Weights of a small mixture-of-experts language model, trained from scratch on English Wikipedia.
Experts: 64 experts in each of 18 layers, 64 GeGLU neurons an expert, 2 picks a token, a softmax router, a shared expert of 64 neurons.
Training: 297M tokens, 9073 steps.
Below are experts of layer 6 (counted from 0) of a mixture-of-experts language model. Rows are named router (the router's row for the expert), gate (a neuron's input weights, with its number), up (a neuron's input weights, with its number) and show model dimensions 0-127. Each number is 50 + 15 x the weight over its row's rms, rounded and kept within 0 to 99.
After each expert's rows: "comes after" lists some tokens at least twice as common just before its tokens as in all text. This comes from a sample of Wikipedia text that the model never trained on. Tokens count by the router's weight.

# expert 5
router:51 52 56 28 47 45 42 46 47 11 36 27 59 45 30 49 37 61 35 47 31 61 64 66 45 63 48 22 47 46 52 39 48 13 65 36 45 46 64 66 17 13 42 63 53 39 69 50 59 33 53 47 87 44 60 53 34 51 69 70 54 68 46 48 58 34 46 64 56 42 61 72 53 23 52 49 37 59 61 46 56 42 34 43 26 32 30 56 60 33 35 56 39 51 28 63 10 58 65 54 35 57 64 70 72 38 32 43 42 71 26 78 49 64 27 55 39 55 17 53 52 57 58 55 67 53 70 56
gate0:56 16 31 41 50 54 35 55 58 27 44 74 76 54 37 42 35 75 40 66 64 51 69 60 65 36 38 48 60 44 59 43 53 70 40 70 55 59 43 24 60 53 66 44 63 57 56 70 61 60 61 43 50 30 51 35 32 83 52 58 46 47 72 61 32 67 42 71 24 64 66 23 48 26 78 59 42 52 68 68 22 45 34 72 42 40 50 56 68 34 49 64 54 60 44 66 56 84 23 43 51 66 49 48 49 80 28 58 51 28 43 58 63 77 58 45 43 43 62 70 67 54 30 51 57 58 84 34
up0:36 73 40 63 47 57 68 53 40 60 46 53 26 76 60 48 32 52 56 50 51 45 53 60 21 66 52 61 62 46 08 61 45 52 64 57 22 55 48 44 50 54 50 66 38 53 39 36 43 73 47 71 47 62 52 23 60 22 51 90 70 51 40 27 51 29 30 35 67 38 20 65 49 68 60 54 68 62 49 47 36 96 48 38 43 67 47 32 27 79 71 51 63 72 45 72 44 43 78 57 35 48 58 46 59 44 50 50 61 67 54 32 40 24 30 40 51 39 57 39 29 49 57 53 43 33 39 70
comes after: "\n", "==", "-", "See", " =", "Personal"

# expert 2
router:47 58 26 59 32 46 44 74 30 44 55 26 67 18 56 58 65 38 78 40 35 52 19 48 27 55 78 56 61 40 85 42 44 48 56 59 53 40 56 60 34 66 60 47 50 70 45 43 41 58 91 68 54 33 60 19 43 52 50 31 57 61 56 59 21 67 90 66 46 60 33 47 47 70 36 52 69 57 53 11 59 67 74 55 31 70 46 47 37 50 48 39 38 71 58 47 46 51 58 54 34 45 55 52 52 50 50 52 62 42 44 38 63 47 43 22 35 45 37 34 81 46 40 24 70 52 54 35
gate0:40 40 47 29 52 56 39 60 66 44 49 17 38 63 37 47 60 55 46 18 69 61 54 70 60 55 60 55 44 41 28 99 52 69 50 29 57 44 41 63 61 28 29 70 75 63 43 74 54 27 59 43 44 46 56 48 39 46 74 52 82 56 60 96 52 46 37 66 41 74 37 42 51 51 21 53 31 48 47 28 52 48 59 45 21 44 54 56 32 33 65 48 52 60 55 69 34 58 48 51 62 68 38 61 37 65 43 35 47 77 36 60 58 51 38 64 52 41 68 28 60 41 39 36 27 72 32 71
up0:49 38 48 56 42 32 63 54 37 46 47 76 53 43 45 40 30 58 44 60 35 57 44 59 36 26 30 67 72 53 53 26 73 33 41 56 46 49 48 30 46 73 42 53 51 30 64 63 68 87 46 43 58 45 46 57 36 13 52 31 48 33 59 50 54 48 24 54 48 54 67 45 38 37 62 80 46 51 55 73 64 28 64 53 47 64 30 21 28 71 14 73 63 48 59 42 33 70 78 46 84 52 61 66 39 63 65 68 28 35 62 59 64 49 14 38 46 56 62 49 34 42 34 60 67 69 38 48
comes after: " |", "age", "aged", "0", ";", " –"

# expert 22
router:54 43 55 66 43 51 79 71 56 65 70 46 72 37 46 49 31 38 78 44 72 33 40 57 43 37 59 57 46 53 46 57 39 40 52 33 31 27 48 51 21 39 31 51 01 76 53 27 22 65 54 56 69 40 10 42 51 54 39 21 35 46 58 51 32 64 49 58 70 57 41 30 28 62 23 39 45 21 50 54 74 61 72 60 48 39 61 33 53 37 76 26 66 62 20 46 49 60 47 58 62 31 40 43 58 30 65 41 61 61 57 59 50 48 41 49 23 60 70 53 55 61 54 39 33 46 53 53
gate0:52 55 48 45 58 61 43 45 23 76 55 34 72 47 68 79 46 38 61 51 50 70 63 62 66 61 50 68 55 54 33 46 46 37 31 23 37 50 51 57 66 46 71 38 10 41 76 38 48 32 58 59 30 54 64 46 57 16 47 67 54 73 70 48 52 55 23 71 42 72 60 52 42 38 26 87 51 81 59 52 57 30 51 54 16 56 61 34 67 48 53 39 51 58 57 73 41 48 46 58 62 50 41 37 77 47 44 20 59 49 39 46 43 14 48 39 52 45 30 37 40 79 37 29 65 53 52 33
up0:50 69 41 76 59 54 59 33 34 72 77 51 75 66 49 77 58 33 67 41 58 66 86 47 77 59 34 74 54 69 28 70 34 60 45 53 74 44 57 43 63 34 50 17 56 58 80 67 42 43 68 54 34 67 70 60 45 19 40 47 48 41 40 49 66 63 36 50 52 71 62 32 49 47 33 82 28 71 26 29 47 39 23 61 31 50 48 52 62 63 60 50 53 63 54 68 36 52 53 52 54 36 58 51 59 49 60 77 34 55 44 62 50 26 47 28 35 47 53 54 63 73 20 53 35 53 58 43
comes after: ")", "1", " Coordinates", "\"", " No", "In"

# expert 4
router:37 39 41 34 27 46 51 53 59 45 50 58 72 56 48 59 46 64 47 60 62 12 51 62 38 38 58 35 29 63 29 69 42 65 83 64 37 39 62 61 49 49 67 23 59 56 84 16 38 56 57 53 37 73 60 24 20 63 41 45 40 34 33 79 42 47 58 65 37 53 34 63 61 14 32 58 63 49 55 45 58 40 66 45 35 50 53 43 41 56 54 44 48 26 64 64 44 84 37 59 33 42 55 37 88 34 53 72 59 60 47 27 33 41 74 50 63 38 65 34 59 44 48 41 43 22 62 34
gate0:75 61 46 52 52 55 46 44 76 32 42 75 48 37 43 41 55 25 32 76 17 45 63 44 80 31 38 66 60 45 44 69 35 63 55 75 61 09 36 50 36 60 64 49 38 51 60 39 45 58 46 51 56 54 64 50 54 59 72 48 37 40 33 53 32 49 73 30 62 51 52 42 51 90 73 59 34 54 49 61 37 34 29 48 84 34 38 49 45 44 46 75 41 31 96 70 46 53 47 74 51 42 50 80 70 43 56 28 50 34 54 66 56 43 51 36 31 43 69 62 48 35 59 58 42 52 37 34
up0:74 62 48 52 43 63 53 47 74 56 51 81 20 38 77 39 31 49 23 72 45 31 58 58 62 49 41 49 76 10 38 49 53 69 56 57 56 36 43 67 57 39 72 41 41 67 51 33 30 45 40 62 47 64 56 63 64 63 59 47 60 53 25 58 37 52 54 36 63 66 38 47 41 75 75 56 23 57 22 71 47 44 19 42 87 43 41 36 50 57 61 82 50 52 80 74 44 40 59 83 60 45 54 45 81 61 67 45 50 37 57 45 55 55 57 35 28 45 68 49 47 56 47 57 30 55 39 38
comes after: ",", " is", " It", ".", " he", " He"

# expert 47
router:65 21 68 34 93 74 48 57 61 43 33 56 66 29 26 68 61 67 52 47 47 50 32 49 55 32 57 48 46 46 55 34 61 40 37 57 60 47 46 54 67 23 55 33 25 48 62 22 71 25 40 70 14 52 27 44 55 40 76 29 36 37 39 54 56 72 51 56 44 46 62 41 48 51 69 31 45 56 48 23 43 72 25 42 47 62 54 73 47 52 46 70 29 40 57 42 44 29 40 40 76 64 49 80 46 23 56 60 60 35 35 39 39 60 46 36 69 53 46 39 16 48 51 70 72 57 41 37
gate0:48 56 53 30 50 41 50 44 53 46 72 61 47 51 42 48 53 30 29 51 55 23 41 31 64 40 56 14 54 53 43 71 55 27 52 66 52 35 70 45 43 40 65 50 56 27 55 56 63 67 66 59 29 43 39 33 65 45 79 45 51 59 56 55 60 32 48 55 46 62 68 24 34 51 47 71 46 70 63 56 66 47 29 53 50 52 89 50 74 67 30 43 39 41 58 39 24 37 73 10 59 52 53 53 31 78 55 30 37 22 45 73 81 30 53 49 62 53 83 19 37 36 48 38 25 48 33 53
up0:52 44 44 46 50 80 42 60 68 42 63 52 39 39 48 43 53 39 52 40 47 26 62 40 76 22 67 30 49 41 43 40 44 46 57 63 61 51 48 57 36 31 51 46 54 13 54 32 52 55 59 22 31 29 42 56 60 83 52 56 48 58 60 70 56 58 52 59 53 60 57 11 38 73 53 42 63 57 64 49 58 58 44 52 67 71 63 33 41 80 16 46 53 60 43 75 41 27 59 40 72 38 48 56 30 84 86 60 41 48 61 33 88 46 53 60 70 55 66 28 42 41 58 23 21 43 38 60
comes after: " ", " O", "S", " \"", "ro", "te"

# expert 25
router:70 27 40 73 30 82 60 49 61 46 57 49 75 54 51 26 60 53 50 34 66 32 53 38 85 27 19 47 62 45 47 54 37 63 18 42 36 42 49 49 51 31 43 95 50 54 38 52 47 75 39 35 42 36 64 15 50 50 47 38 31 49 53 72 85 47 71 64 46 44 41 34 55 16 63 44 72 47 45 54 66 50 55 24 48 62 65 33 30 51 86 30 60 58 56 48 38 86 33 38 35 48 50 70 37 59 42 49 50 35 52 58 37 55 58 50 71 52 53 64 54 54 43 52 62 51 51 49
gate0:24 52 64 40 48 52 85 72 49 70 44 58 64 54 21 53 49 28 48 41 60 40 71 66 35 41 51 34 61 47 54 38 63 46 59 59 43 78 72 27 57 35 42 49 47 74 50 32 49 42 29 59 77 16 49 64 53 76 68 37 95 41 53 39 68 61 63 48 37 74 25 43 50 43 53 51 44 44 39 89 32 42 52 34 45 62 69 72 63 44 42 62 69 37 57 47 42 42 72 63 43 44 58 61 64 44 07 35 18 37 47 37 61 51 34 59 29 60 44 33 49 44 39 49 38 53 55 56
up0:54 35 39 23 43 43 75 60 34 52 69 38 59 33 35 56 50 61 40 41 68 46 50 39 53 54 80 69 62 59 29 34 67 61 69 36 26 46 28 40 56 28 59 43 42 66 55 20 69 44 34 39 39 19 46 47 32 34 42 67 65 68 41 39 60 51 44 61 41 75 41 68 59 46 45 41 75 27 51 61 57 70 52 55 28 50 34 56 59 70 86 57 51 47 49 41 52 30 53 62 39 57 57 70 63 80 39 35 51 68 31 34 47 61 11 88 30 42 52 44 56 72 45 62 63 26 50 31
comes after: "\n", " |", ".", ")", "\"", " Nominated"

# expert 32
router:67 74 69 50 44 71 53 68 54 57 63 34 51 62 37 26 39 58 49 51 53 58 59 33 49 60 55 55 54 48 73 44 55 49 38 37 58 53 58 49 48 40 33 62 53 59 42 86 56 50 54 70 29 40 63 27 26 32 40 34 58 74 68 39 28 50 81 53 62 45 68 60 42 70 19 76 41 57 41 36 55 48 99 64 35 49 58 42 52 39 35 48 44 46 41 22 46 62 76 71 43 39 32 49 68 34 34 10 54 40 36 59 60 62 46 40 52 53 32 55 46 33 45 45 32 33 46 09
gate0:63 33 08 54 74 58 40 44 66 69 60 44 50 60 43 43 54 59 72 77 40 50 55 71 46 56 43 49 56 36 50 69 58 41 60 64 82 41 30 41 52 38 46 41 48 32 40 52 51 41 34 64 33 66 71 53 49 27 61 69 47 38 51 48 64 74 59 44 38 36 61 73 61 14 44 15 42 48 62 80 65 68 58 39 60 29 66 81 26 28 41 50 50 43 56 38 50 45 54 53 50 60 88 48 47 36 62 61 28 49 45 63 43 38 30 28 39 28 47 62 30 51 17 48 19 32 55 45
up0:53 53 80 58 38 45 60 67 46 64 33 41 55 15 61 74 45 70 26 63 52 45 38 56 43 54 37 45 57 43 45 75 54 54 68 25 26 49 75 54 61 34 38 30 40 60 79 38 44 52 53 37 54 45 24 46 44 64 50 33 58 56 41 49 79 52 53 52 69 77 36 32 55 76 45 73 84 49 40 36 36 57 30 71 64 46 30 38 28 63 80 36 39 59 39 72 54 31 50 45 53 50 27 53 23 44 70 41 49 45 72 40 34 53 36 46 34 43 46 39 73 60 66 63 80 73 43 27
comes after: "0", "1", "9", "8", "2", "7"

# expert 58
router:43 56 37 57 61 69 61 30 43 45 47 57 57 62 53 44 37 42 40 35 59 54 63 24 43 44 28 21 30 42 50 68 37 50 69 00 25 48 30 60 80 48 58 21 54 40 58 54 32 43 68 60 42 62 57 66 84 62 50 31 51 32 41 56 48 40 60 46 72 79 66 40 67 51 25 57 74 40 32 41 43 35 48 41 26 59 74 28 57 36 51 60 80 55 47 39 71 73 62 75 44 42 45 51 66 49 52 53 74 46 47 28 74 51 56 62 42 48 71 40 45 46 55 53 16 43 55 55
gate0:65 22 43 28 54 72 64 57 35 47 47 56 65 64 54 75 81 61 41 45 67 45 65 56 52 48 61 58 58 42 49 43 76 68 56 68 43 32 64 51 68 63 76 66 47 56 49 71 53 60 35 64 80 22 42 48 54 65 42 34 58 49 55 48 58 65 63 48 36 49 18 11 71 51 74 43 34 45 85 43 28 45 32 36 55 40 51 47 30 55 76 37 49 75 65 64 90 61 53 69 54 63 58 70 54 61 48 51 60 57 50 55 21 41 53 32 54 46 72 65 67 38 64 64 25 43 63 43
up0:52 50 58 41 62 50 51 34 42 76 65 47 39 77 44 52 66 59 52 67 78 30 59 51 44 21 49 80 35 52 61 82 41 65 64 58 33 43 58 28 51 32 33 95 38 53 45 61 60 51 54 75 56 33 35 64 64 55 46 55 46 33 32 38 88 45 63 67 55 54 42 62 49 44 41 44 63 10 59 84 45 82 25 20 49 58 38 53 47 36 37 51 48 57 67 68 65 64 55 34 47 74 42 50 37 38 48 54 26 66 58 38 38 63 36 39 46 33 64 56 68 51 53 39 36 32 66 59
comes after: " as", " with", ",", " to", " for", " in"

# expert 24
router:49 49 34 69 35 35 49 36 55 35 49 39 64 69 72 80 52 28 29 42 40 09 61 78 57 41 20 50 57 34 29 63 59 41 43 50 71 35 73 73 56 76 68 57 26 39 51 50 48 30 53 82 39 47 51 28 58 49 69 42 75 63 59 48 45 50 66 51 67 37 69 77 65 30 41 59 55 27 50 39 48 31 85 45 44 49 70 55 76 20 59 48 30 51 62 44 55 47 36 40 32 35 84 52 58 40 33 50 56 44 53 48 58 25 48 42 58 19 52 45 55 45 50 44 35 38 55 50
gate0:33 10 52 54 29 50 36 39 49 20 40 35 88 58 51 20 37 75 53 62 54 39 55 44 61 36 52 59 51 62 27 44 41 72 48 65 40 61 26 58 48 46 33 58 53 50 60 25 76 53 81 45 58 52 42 10 69 55 62 47 53 45 62 63 47 39 79 50 43 50 50 75 62 35 54 59 69 43 41 61 65 31 57 41 57 36 46 51 41 26 62 60 40 25 28 53 63 32 50 24 58 49 31 38 64 62 43 72 33 51 39 47 36 88 54 65 53 55 79 53 43 15 51 55 56 45 41 42
up0:61 70 45 37 85 56 41 64 42 73 56 77 35 22 53 60 62 16 43 39 39 66 39 39 47 60 41 60 66 55 52 45 59 32 37 29 73 32 33 41 58 50 62 45 39 32 69 84 19 42 33 50 63 51 52 49 49 44 40 56 53 59 28 42 64 63 46 32 54 44 43 24 54 68 46 30 26 27 50 45 34 51 48 36 52 78 66 29 52 57 59 28 45 37 46 34 49 31 54 77 42 71 55 51 54 58 66 36 42 41 74 72 62 13 62 72 42 37 29 61 58 75 79 44 56 65 55 58
comes after: ".", "-", "==", " \"", " the", " of"

# expert 29
router:56 54 46 50 32 62 40 63 73 74 33 39 74 35 46 71 61 82 60 42 49 64 76 34 44 52 54 37 69 47 45 46 49 42 62 25 29 70 62 58 53 38 55 33 51 43 11 57 43 71 66 29 16 26 42 51 32 56 28 25 46 40 84 44 58 64 67 89 49 30 59 46 53 55 72 67 63 52 38 69 44 48 53 53 30 39 36 48 63 56 60 34 54 50 38 30 39 53 47 52 50 40 56 46 53 37 64 33 47 25 50 47 62 57 51 63 45 83 10 44 42 46 86 55 62 51 46 36
gate0:56 37 51 50 40 29 45 84 25 27 41 46 47 55 44 50 68 40 34 54 60 49 71 48 43 61 70 22 30 32 41 58 35 64 36 56 64 72 41 36 66 47 65 34 34 78 49 49 34 73 86 47 28 14 27 80 51 56 37 67 57 47 44 63 60 63 72 52 39 52 18 62 81 62 71 45 71 56 55 58 58 53 39 80 25 54 55 48 44 63 77 52 42 46 72 54 50 52 39 42 44 41 30 63 32 34 59 53 88 49 62 44 44 62 48 57 51 65 25 40 61 31 47 49 40 49 63 52
up0:39 43 43 50 46 45 46 15 31 50 26 51 71 43 65 31 28 33 41 44 35 65 43 55 37 39 33 62 52 54 49 43 66 51 70 41 58 34 35 61 32 60 37 69 60 40 54 43 75 13 33 56 65 70 67 31 52 61 52 39 57 45 41 63 44 57 39 40 64 32 72 29 26 32 25 26 16 30 40 68 37 52 66 26 53 52 63 59 52 55 34 67 46 42 53 49 43 84 40 32 57 48 59 50 30 61 50 55 21 38 19 63 40 14 35 55 52 14 46 40 58 35 48 60 45 61 30 41
comes after: "3", "5", "4", "6", "7", "0"

# expert 61
router:54 57 63 34 58 48 31 35 42 49 62 46 47 45 55 52 62 34 40 55 73 48 49 81 37 42 74 50 52 72 62 27 60 39 63 48 22 34 56 39 65 59 32 42 53 58 36 49 30 34 63 56 46 39 23 61 82 57 24 80 27 56 50 51 44 61 49 42 52 39 60 30 13 79 55 43 56 24 51 55 37 50 46 63 50 46 30 75 38 25 28 55 39 74 36 35 35 53 56 36 39 47 51 33 32 36 56 57 45 47 19 18 36 45 33 54 45 69 41 52 14 56 74 29 73 53 33 67
gate0:33 30 20 63 61 26 56 38 55 49 33 50 31 58 30 58 36 30 70 64 40 95 48 60 21 28 52 66 47 41 56 41 25 71 46 39 70 50 65 35 48 72 64 57 46 61 75 64 46 59 36 38 27 55 72 72 20 47 48 61 43 30 39 16 45 55 79 39 41 55 34 63 25 47 47 59 38 78 58 52 58 61 21 48 49 60 51 71 69 37 59 42 54 54 44 57 65 53 32 66 48 34 57 56 71 48 47 57 63 42 37 35 47 31 58 58 34 47 56 57 50 81 29 59 72 28 57 54
up0:47 72 76 46 49 51 10 61 38 54 51 81 65 57 64 65 79 39 34 32 52 27 55 52 38 59 30 24 65 55 35 72 43 49 79 66 52 54 43 94 50 54 47 29 58 54 79 60 51 47 63 77 62 56 11 30 70 32 65 63 46 42 51 74 60 43 41 75 65 71 60 61 66 21 59 43 53 37 60 57 41 50 57 52 40 49 70 66 55 63 43 56 63 49 58 56 56 52 51 35 64 61 41 60 38 35 55 36 70 39 59 51 77 53 31 55 48 58 40 42 36 59 69 40 18 49 34 35
comes after: " ", "–", "3", "6", "7", "4"

# expert 16
router:79 77 20 55 13 68 33 36 55 24 50 43 48 48 46 50 53 42 48 43 63 55 63 51 38 60 40 68 85 42 38 35 54 49 53 69 29 65 39 73 52 59 63 56 65 55 43 44 54 52 50 45 47 46 48 36 19 74 34 67 72 45 44 36 85 41 62 76 42 67 48 53 53 40 65 53 65 67 49 42 38 50 51 55 34 49 34 32 56 52 62 14 62 65 42 63 68 61 71 95 34 75 72 46 49 62 66 30 69 41 74 66 41 37 49 47 70 41 37 66 42 53 64 23 62 42 56 54
gate0:61 68 62 38 38 46 14 54 64 44 35 51 35 33 55 37 57 50 63 57 64 47 43 44 51 63 40 31 55 54 57 43 39 36 68 83 57 47 80 29 50 63 52 37 53 49 59 35 63 49 71 53 34 33 53 84 80 43 63 74 50 36 45 20 36 87 50 41 60 37 49 58 66 45 73 56 61 29 36 57 65 59 44 44 66 62 40 64 57 37 45 30 38 26 25 60 49 61 58 46 49 52 76 32 59 61 54 67 54 71 63 57 71 54 71 81 72 09 55 56 51 43 50 31 27 23 59 42
up0:59 49 41 63 47 43 34 54 40 50 69 49 33 27 70 61 55 51 75 48 37 69 49 43 56 50 70 56 60 66 64 54 48 51 39 35 45 55 84 32 73 77 54 35 58 47 73 37 58 71 48 48 36 41 59 63 53 61 32 70 30 59 78 15 45 38 67 40 78 40 44 63 59 48 39 37 82 37 37 41 67 48 44 52 50 39 33 45 60 49 75 45 53 59 67 59 29 82 07 34 41 71 57 16 30 63 61 63 46 33 53 53 58 66 64 54 31 28 56 48 33 28 36 64 49 40 28 31
comes after: " |", ";", ":", "PL", "^{", "%"

# expert 43
router:52 54 38 34 60 56 55 54 50 45 37 52 27 49 59 50 40 76 61 38 38 63 34 45 47 78 25 71 28 66 43 77 54 10 62 51 58 41 41 42 44 39 65 40 72 65 19 39 45 34 50 73 57 46 67 49 76 55 71 43 71 72 38 53 03 47 38 56 35 38 37 55 59 59 41 82 51 49 51 34 28 49 52 49 41 41 49 39 43 49 48 56 33 67 49 69 37 24 54 52 63 44 17 39 73 84 26 44 39 50 44 59 50 35 61 32 34 48 64 36 66 26 48 41 61 50 24 27
gate0:31 14 65 66 24 45 47 58 75 28 58 49 34 65 24 64 29 60 58 33 54 56 53 50 59 66 32 69 37 70 49 48 49 45 49 57 58 41 57 58 54 70 34 25 69 27 51 37 61 33 35 81 51 69 46 42 42 74 52 65 63 37 59 43 36 62 47 65 59 51 37 29 53 65 39 63 49 27 68 61 60 56 61 66 21 13 52 49 41 42 31 52 57 61 81 79 56 33 52 62 59 53 77 66 78 51 38 39 66 05 46 55 54 59 53 34 36 51 65 56 63 47 53 57 56 51 34 30
up0:25 66 38 45 63 42 31 36 36 29 50 62 60 28 43 36 72 52 32 64 47 68 42 55 60 42 58 51 50 20 30 53 58 56 53 41 37 49 45 14 49 65 36 33 38 53 55 63 60 53 45 38 49 54 41 66 28 47 32 55 64 71 57 46 38 29 71 47 17 44 47 43 53 53 47 62 55 63 23 95 14 40 38 18 70 53 36 61 54 37 36 35 64 37 20 23 56 35 58 44 30 53 30 52 38 34 65 60 71 52 56 40 49 58 37 60 30 48 46 58 65 45 76 49 30 70 27 76
comes after: " the", " a", " was", " and", " his", " of"

# expert 21
router:49 53 34 51 38 63 62 66 36 59 26 30 54 39 59 77 90 82 84 22 60 23 27 45 54 59 49 51 35 56 49 20 75 62 56 59 29 51 48 53 57 65 71 46 39 45 43 36 60 31 77 56 48 61 42 09 67 61 48 24 79 50 58 25 42 43 57 56 36 56 58 45 58 49 59 31 37 47 47 44 59 70 59 49 53 55 42 48 37 54 64 21 48 65 30 44 43 35 62 43 18 40 75 34 44 44 57 51 72 42 27 58 56 37 60 48 48 33 62 54 68 66 57 34 61 76 36 43
gate0:52 41 46 35 48 66 57 55 64 44 73 71 37 59 56 48 50 40 64 66 43 60 25 57 47 20 35 50 68 71 65 67 57 58 47 25 60 49 52 23 52 42 65 47 39 52 31 48 19 65 35 50 75 45 50 55 58 66 40 55 60 70 52 22 43 47 71 78 39 74 67 49 30 52 78 18 65 51 42 31 81 61 59 38 37 53 75 49 72 54 52 27 39 53 60 48 64 23 27 47 12 45 37 11 52 69 46 49 59 54 45 58 42 56 35 36 67 70 46 44 55 35 47 47 62 73 45 79
up0:46 48 49 48 24 51 49 40 61 65 54 37 27 74 62 66 40 32 50 41 45 30 33 71 40 12 55 60 60 59 67 63 75 51 31 30 60 40 63 20 39 32 74 55 16 45 42 71 50 46 38 56 53 62 52 13 52 45 34 51 51 58 49 32 25 44 53 52 49 61 58 52 58 56 65 68 66 48 45 20 56 66 65 18 41 71 75 75 61 67 42 24 34 70 33 50 36 52 33 31 34 27 68 42 55 34 59 20 47 38 61 56 45 43 34 51 47 49 53 36 30 58 42 49 86 61 38 55
comes after: " and", " to", ",", " of", " for", " was"

# expert 41
router:40 46 47 69 54 65 43 45 59 62 47 45 63 44 55 71 24 58 34 30 51 53 78 28 28 36 57 29 42 47 82 65 35 52 61 30 67 56 52 60 14 54 67 72 42 47 77 56 34 45 80 18 47 53 42 29 42 69 49 56 55 54 36 44 83 16 83 54 48 44 54 56 45 39 28 52 61 52 41 47 58 38 41 26 35 45 32 43 41 42 64 41 76 61 66 33 66 50 67 62 53 69 33 58 42 64 44 19 51 47 64 86 51 55 20 39 33 54 52 51 72 23 46 45 50 60 48 55
gate0:63 48 58 66 54 44 58 51 69 58 53 09 33 44 52 59 24 40 41 74 54 25 64 72 70 64 55 43 37 28 46 85 63 48 28 49 67 52 48 61 33 44 31 68 58 48 49 39 35 73 40 38 40 68 47 45 37 30 57 53 73 79 38 28 46 67 64 36 23 42 36 33 36 46 53 52 48 48 51 46 31 56 25 68 62 75 48 46 54 48 41 48 68 47 74 47 42 35 35 17 58 78 50 49 57 36 54 35 54 48 82 81 66 50 64 48 60 52 41 64 46 60 78 26 61 84 52 59
up0:55 36 59 56 39 42 48 48 40 55 29 38 66 45 67 47 64 48 62 60 64 60 56 57 52 42 39 53 62 54 30 72 41 41 39 22 51 23 66 55 41 48 59 32 34 35 40 82 41 65 52 39 46 33 74 42 58 24 52 59 57 59 83 54 43 77 46 36 43 45 30 71 75 63 53 70 30 56 39 36 35 72 48 17 50 68 53 67 41 35 64 55 20 49 21 44 58 44 47 44 34 12 24 47 55 68 77 65 61 52 24 41 15 40 29 48 46 56 52 73 57 23 31 67 58 47 37 43
comes after: "\n", "-", "|", " |", ".", ")."

# expert 51
router:57 49 37 32 67 71 83 42 50 47 56 17 62 36 49 60 53 47 46 56 68 63 67 52 58 44 84 52 57 57 66 37 47 82 37 09 55 41 41 63 42 74 41 38 38 57 25 65 38 48 59 20 63 59 34 09 45 77 35 54 55 61 62 58 48 38 50 87 61 75 62 43 52 22 43 51 56 60 40 41 51 45 65 67 21 68 76 45 56 54 35 25 65 63 36 41 64 41 60 45 39 47 43 45 41 77 64 48 59 50 52 26 51 38 48 47 48 60 19 63 54 71 52 40 56 59 57 30
gate0:46 31 42 34 83 16 33 63 28 37 52 76 48 20 49 59 73 41 46 55 43 35 63 49 57 44 55 67 47 70 44 38 57 60 49 34 48 77 66 22 63 52 41 38 51 39 46 48 74 32 33 55 63 67 53 57 22 41 33 59 55 31 71 46 53 42 35 46 38 61 46 58 55 36 58 69 32 36 42 78 35 70 71 04 44 50 66 75 37 66 58 54 59 66 26 20 39 65 53 43 23 26 72 47 63 34 62 52 48 58 60 62 67 56 57 47 50 38 49 44 45 73 51 37 33 53 61 75
up0:47 69 48 69 37 82 64 28 61 47 13 44 37 78 49 50 58 57 57 33 43 71 35 35 49 57 49 31 61 40 67 58 40 44 66 75 43 47 37 78 49 36 58 53 56 31 40 34 59 57 43 62 23 54 45 43 56 55 76 46 57 56 11 50 31 63 84 67 72 47 16 61 48 53 56 50 48 57 54 35 53 35 30 82 68 55 69 34 62 38 54 56 40 24 62 63 58 34 66 56 54 74 33 52 40 60 16 63 43 60 59 44 47 40 60 43 57 46 67 38 48 20 46 41 83 58 60 32
comes after: "3", "4", "1", "0", " —", "5"

# expert 54
router:41 55 46 61 53 46 48 40 43 69 46 55 51 47 63 56 35 55 56 46 64 60 48 62 46 51 60 51 38 53 55 51 37 54 85 56 43 45 55 54 66 90 43 50 55 55 54 42 60 77 60 61 08 69 56 43 56 36 66 77 37 52 53 75 53 46 84 51 65 46 61 25 46 36 46 29 63 55 56 56 75 42 35 26 55 43 43 69 59 40 31 22 72 65 33 32 54 43 79 52 46 73 96 47 38 40 44 95 47 22 74 67 51 46 50 18 53 65 47 56 65 37 51 46 61 73 48 63
gate0:50 50 66 74 75 49 30 67 43 51 65 65 68 45 62 22 62 35 30 63 56 62 65 62 54 40 72 43 59 34 83 59 42 24 79 47 72 40 36 11 64 32 41 52 70 57 62 81 49 61 35 54 70 61 39 47 39 54 74 60 48 55 51 37 55 29 54 52 58 74 44 35 20 77 68 43 42 36 71 66 44 15 63 48 48 40 60 66 72 52 39 27 68 60 44 46 57 50 55 33 50 33 70 52 33 66 73 52 43 38 37 47 46 36 49 54 53 60 23 43 43 80 34 32 48 60 46 41
up0:58 61 55 26 51 59 50 63 71 69 73 66 49 89 49 31 28 92 56 48 66 43 71 49 53 37 44 45 20 42 48 56 61 60 47 42 57 71 56 41 31 60 56 62 48 52 46 56 40 35 64 56 47 53 65 49 32 29 34 36 16 38 47 61 61 72 66 47 07 56 56 76 69 56 43 64 61 87 60 38 41 37 52 57 44 55 42 48 61 67 37 34 43 40 45 29 67 84 49 58 38 35 69 36 38 50 63 37 44 58 84 54 50 64 67 31 51 31 61 48 63 43 70 34 71 32 55 39
comes after: "'", "’", " de", "u", "po", "su"